Below are experts of layer 4 (counted from 0) of a mixture-of-experts language model. Rows are named router (the router's row for the expert), gate (a neuron's input weights, with its number), up (a neuron's input weights, with its number) and show model dimensions 0-191. Each number is 128 + 32 x the weight over its row's rms, rounded and kept within 0 to 255. Numbers have three digits each.
After each expert's rows: "mostly gets" lists some tokens that are sent to it at least half of the time. This comes from a sample of Wikipedia text that the model never trained on.

# expert 4
router:131128134035136111110128132166152163112159139089126101124110149096165108117123171172114164169115109158113142121063072115124114114105195094106147142092165135102125139118132118157199139052106109135125150160116139118142131131161099140195130179112175143171194127119127162102126097068090083139131056152135132147104125157187153114141112131138142124148069140095160108105155099186138125161129201133127118118135145149143131130093132157122187135131082177131097112103168164196166099206147150191111117189113148102157132104126165132113126076132136138111235135155149163131116162123159105075
gate1:166169170098107145125108168148188144120148170085122124094122114138170144128122138167147095105087102164070166144099149096071095152168145098186159155092134119108098101170054136187168137080157101214114127118178163130137142124107123138110144141117153137148179154188083096123114125151130128065119158163087115167106134109103076074095171159141102149137129109122118125127091098049086124155081166090183073108115107117158087107117126146065150158179144063118102132156128143152158089115130152084163205138140084135149147148167139110132135085141143120094092156131213101161117115148121133198
up1:143153157086130125085112137122143121137133153115079111102125093125145125171109108134155118105113122085076217171122172136100104140150140086143186144110161133129121113181057138131169141155135123159073137128144130153149135110133120145115098085109116100107101165174118084147137137161139194088127195144091112191154157062132105081162084138133113161162104194108147079111072070117056122175124170100172073176132115110160134124083142142087127115100107099097120123127079124135169114148105120134116143086083116130153142168112122119180147129180181094123088110139183129158083148136105175224
mostly gets: " to", " as", " for", " from", " and", " on"

# expert 1
router:117076137128123103127069142118146137094200170143081103053115140094174106132092115115154151162200148124090146147113146142149143129169140042171129176135169097073124136202062122142171139102153141185143130155078150092091132118142183122103180114180157109135127151122101178141126138144166098165144118150086132097119123080171130122159150120152238105207107128139210075144150164144145121096126153101114073089175163116117104029113103160156174144114104101110156089096166177128186089157179115143136140125104089162237179163123114126118093106126075127140141187122188123163115181153119135069
gate0:097118131121103091125108145215121146089112143180126094128129117134111156113061144118089162154124118129083129091105102208157025121116149074182073089119090073140127129118128114104136164122119182150128104133094157107113161134102132126117143161081098089146154140103163086146133071091085107151097147178152145070183171150133128140181172133103131056119067087136132128117140152120143132123117164147130121175096103218158157165087191143177086129157169121148039135118124105128121120134110136092118128116147141073139131117168130142152137147102074102105164127117111104160131155072131152139
up0:170167168134168148147135138147127150180131170133187165114106136160102097156031118124092128137108122136060147147111138152173098107061080077140160183064133169111087140171096133131127121165139121086112159103139101170111157090119087139124099102123115174175098126142124120158153099125130180169094110126129069157102125131209139099126150116139149148124172126139054114099174182129137079123184131126124069082144169094104106102126141159159171138173177179143124184121163087092144138123164132116117165117127123136107105105134133115090148174141132145156129164141193116138122110141064064176
mostly gets: ".", "\".", ".\"", ").", " ==", " ISBN"

# expert 0
router:160116124094120147102069105134163145119100128141104148069049102134160130073149161194095149126121107144102115111142147108083160135184130088129166116083121140084127096163147103133115177114151175169101116105137070153135119144123146133178138121158143102138143146188074179085136100110123178146122107162117113201047144176191129106127109172113142045175141142159153131115155126141159148095063190115143089208124113142148152134096150166078081090160114140177098121132139195103145068191158101145120138114098121108119127182092119097118137151067131158065147120111168140149127127121166105166
gate0:119101101152124108122125141124125087203144185119101147140111130105136118133099105107138144161110091016133131137095147152143175069174122091105080132086116072158091155127128120106147161130115141158107126138154171167104163143141149126175192108130127127106139090108112131164147149099118079128130131159126143114079140122120155119116127163091118079170130157131128146160182135084146153155104091173125110122147100104081156141102082179125136087138115110139163165064145158141119163204145125164112189131145162148137087132168085197124074131101183149101121110134124108096123120146092170143
up0:110087134119111122126137125141141152098097091097169123104110119170145129169140108118165151064135142172188116106125102096156129178125141102198107082172125150102172119099164153120130145114168066119103091117127060102066115135079072102156145179126140104127141162103118128102170117157161116134182106138095106148178139114114111060128138162133091126107077153114111145092133109126134112167110111128199136139134171133150121095084109086125121089169098092087147098169055157111086072043121162149157099197040111115104132103158116149105105205190129128115157199199133107098145087115123087102
mostly gets: " get", " much", " positive", " good", " him", " you"

# expert 5
router:068112102100112149138083216169084145120107103126100146109082087108174131086171102101121163125159110119072125143114121141122101135142068079125158085070084090131069218095126156159177097070118105147128120096126158110123126127142092041126126141093096100111127136116104232133154143111144069194086101141177084142131114149134128148138175166112078175134115126155140210142144106167132097105114176079123140113072148163146096129140152113060185106124149165123153097091132157162140091121142147113137105173070153102118180123063147105113126095112130067088166123153122118096162115122101114119
gate0:078183074161083107222150157126172096108131116139085090145098193097108086132197141162111158110115092161078117132107139085060098121118097103143094082133100132137102129111096119089118106134144037109147192142118128094133089153081143120098139086091108175131118142154091146111081124155109102076118167190133109134104100079134089109124132193154135074105188134123131155129101104114038111086156088125129125115125092150079186147144155151102144172087130134112101152142084135112141159082099171110094080110118134159105111095057165200109116131114111066055181071145157103076122142108124151119
up0:066167094152143159191145154142129114106148140145130132192127155106110089147187174123114149083103116142105108152105111086106058116137127169139132082159117129136158113096100147109083135128137052124166135101121093131122126097123092069113157103095113164178093120137105152063088183146150114152085139120150153153156123089082101135103151168140134142114144128131138182132113069087119130109164092142128116154118119120089163160133157135139101146093091102117097115154080154134110157104088150100083050109146097198146103106094120199130117120123112084054180074100153110083183159108123143118
mostly gets: " Ka", " Ho", " Ko", " Ku", " Yu", " Hong"

# expert 3
router:114142095120153156133087155138063148158116174084153127110076129095117167117128115137086121173122123124184146091040164119144115149191121088062206134128161140068132103154146065134120169098085092114112197155110164045069148120172112156102145130146174125168119103130109166124161117064090154147156113153086147132148147120214132110139130155135116135190121140136089127131160190113161130146160140128134093113130110175189121091112155132109178171159117123146148094041179190148199150165088172229154120149094109106144121150161167085122130114154181090122190115122127124088121131113142071067
gate1:064119146183118142164137139101044132130146144107167157106136132153144121113114065115099147102058140140153118109134188109155116190124153173100071102176181129111151138149119072142180126153154168065145149176143166154111079094131129142140087101152156104173085157136101114163154154155166111140143123152117177143174127146123147100090054113039107101105102100190078065164027151055126120154186157147124145160092154139090111179119127118166145114088168125134133115162106085084089104114153062177195147096110136154164112149165098121145111133146101113112101060144173089067103091118131093131
up1:107070122191129097141171118129192164136147159140092173157098099129125106175124119175159146138116077103097109113073082088130100063135128114139148134096097083141152108109154097112060081108162097109121160068132117102112120129120136126117155152186079137031166118102088086100146111072150111142109126110150115118086080112103148120145146104112133137131103146109185221105137116109109167130116117096140082080131089152105113148204130157145106127106089112174065106069145115148172120106096160035086110175151110148168102136118100087113109126131103167139155156105080117167159131122152157128
mostly gets: ",", "),", "\"", "\",", "\";", "—"

# expert 6
router:113081153122076102148132115182169132109106133116183110175114171099150106110180103113143129136161188146096128086128116074147137147129144142155093125143128085119066130128145131141167194144086105061157115187129126118121172120128125102166038123111083087113069180125082090167146135071107084123107158062171155150152135187089135184162174239145099150111150128127110144136141123138139142128117120067191131089115087127100080076099093098159178155140105098099155116166097180121145149199091131123145166111101142151162110110083182137181161085091151107100109150188115123050158112194183105116
gate1:119054134118107164118116178111119080115124142149095115116084131100125083127083150110103145116125054166118109139155129104163100105139103135123115027171059081144083144038077149089099148130112157157125156110102132150205158152128155097106118143100075091079129077099146091209172127106171133131147089129177184156166101112097160109168141117079091127173152100084104156173132093155085182115121089130122154137138147158060092108117103158123139169113108122135163128085174170129082132118062127169133132134100177159133091126145143109083128191115131115142075123130102157120151115102134169134
up1:154100090088100122123106118145057087135167101136115131108108161128123097099063143080142168088159135075095157156106162168150076101090134100125107077153107136164076121160168157127109067220081133126087190060078104166168157142138157160142123160206081119126181127154122209127160110161132071145131107147139107177078117138099158105148116138133044116126153170111121105132086120186168080080173083112104124164128126125147104145070147147135143174105148113117160138184166152128167108105057097111191108138129126141080118153134121158100115139122157101122098118115130113095152155170108113130
mostly gets: "See", " 0;", " 0–0", " 3;", " FW", " 5;"

# expert 2
router:096129117066118120140121105166076111134145161076095113126097108120099130169173163139120175158121139119154128110129088082122119162062148131118149085109172098128184146139088124144125168065164045124168147143153166161152139135160153147075110098169167095104158105160100129119156062037110100144165158160134124146165112119166107128135115133115139145127175123092174228146161131160140113078133160133127167094092102136150138139088131146116132096091148103137126129161116160089178112138130149202104092145197153140134131064125140136146147107166092132149146095137136145141130105155100073107
gate0:120192091131100227116152115175127106156178131104149132152094114126145131127074062137068105122129118164116136045110126121162092124110058094170205130133166140165150084171056077144129131144150127148134175125135119192140148068107124064102205167142131136175096142058121113206127120117124061147071156164113144171139100120063115078158212153151152150169089086132088126109104078151146159092141169142113156169155126145146193150073154129141096107151122096096131108137133150143066095166122189115143156096103142086146136167079130149073162098077125156188135168133102123111119143157115081151
up0:071132164147106157111098063133182106137091164132147177120167108101139073114151089180148103147196161127155191130129086079102148174123076087148071125105112083249144173095144131154085074140137078176142113136118177205142124137114124119110032087121139115141140145125166118188155174180112099146106092098131134110140127108173113135124127099149197109131147140161169058165159130088121108131161103139153126107155073107122090129141067131130161065179131099100178106119104196099130111145134147094159152166161112152154115137124190111159126136120069160151127149174171092180098100109089136130
mostly gets: " which", " who", " This", " village", " first", " It"

# expert 7
router:111103182127097080121165074141163092150108179192135130050122131156097118090084111153113100131098232147155148091103131148176141212081181120118145134098120150116126139157139081164124172069148120122148085115115171138141188116140148133124154158112119107104166163105139094137183095132109105138178146135114113099104163172106183184159087147138174126160207128048122116163147124176115139150114128086089077146136101205134103093153151126138174123116157143172150105115131099138183144130153096173189101158122174154181144110134175124115137150140114086184191146142160080127084115075100148106
gate0:101117098129132118152162127181111102097154153149092122116117097108150103115138185091225142145169175077081123143102195137096136081169166152076133135122112101172104115099159142164075154141098113179143131132026106125160093080147149183076117150153089109135025164073135150140087148122189137117127157133140094091155095110105092124139107104149128149162096179082090122125152116107127132103183118148153132124110153111080142110142139129178103147156149079159120151137161107152191105128124074081165122148103104155162161096074185198127101153099127143126111089131153098102116135088104115126
up0:143144138127140144105149110153110182154157170117160085139144059123135165106148110189116060111163122111141119113123138109192108163161135084217144149126153168159134192054143131171108139120138178134176135124111151139076123135150052089104109100134171125126160082115104116210103167079096104169106111099105070141149162137144147081170128121162145081107152099095127093127165154125138171121118169121142055098178119183187148046129152131114105121148083134137162097155128109140130148097106144101050102161145145169084069156136038126099086108198103106135166194156067119132142091145123150183
mostly gets: " Succeed", "General", " Order", " Church", " Royal", " Prix"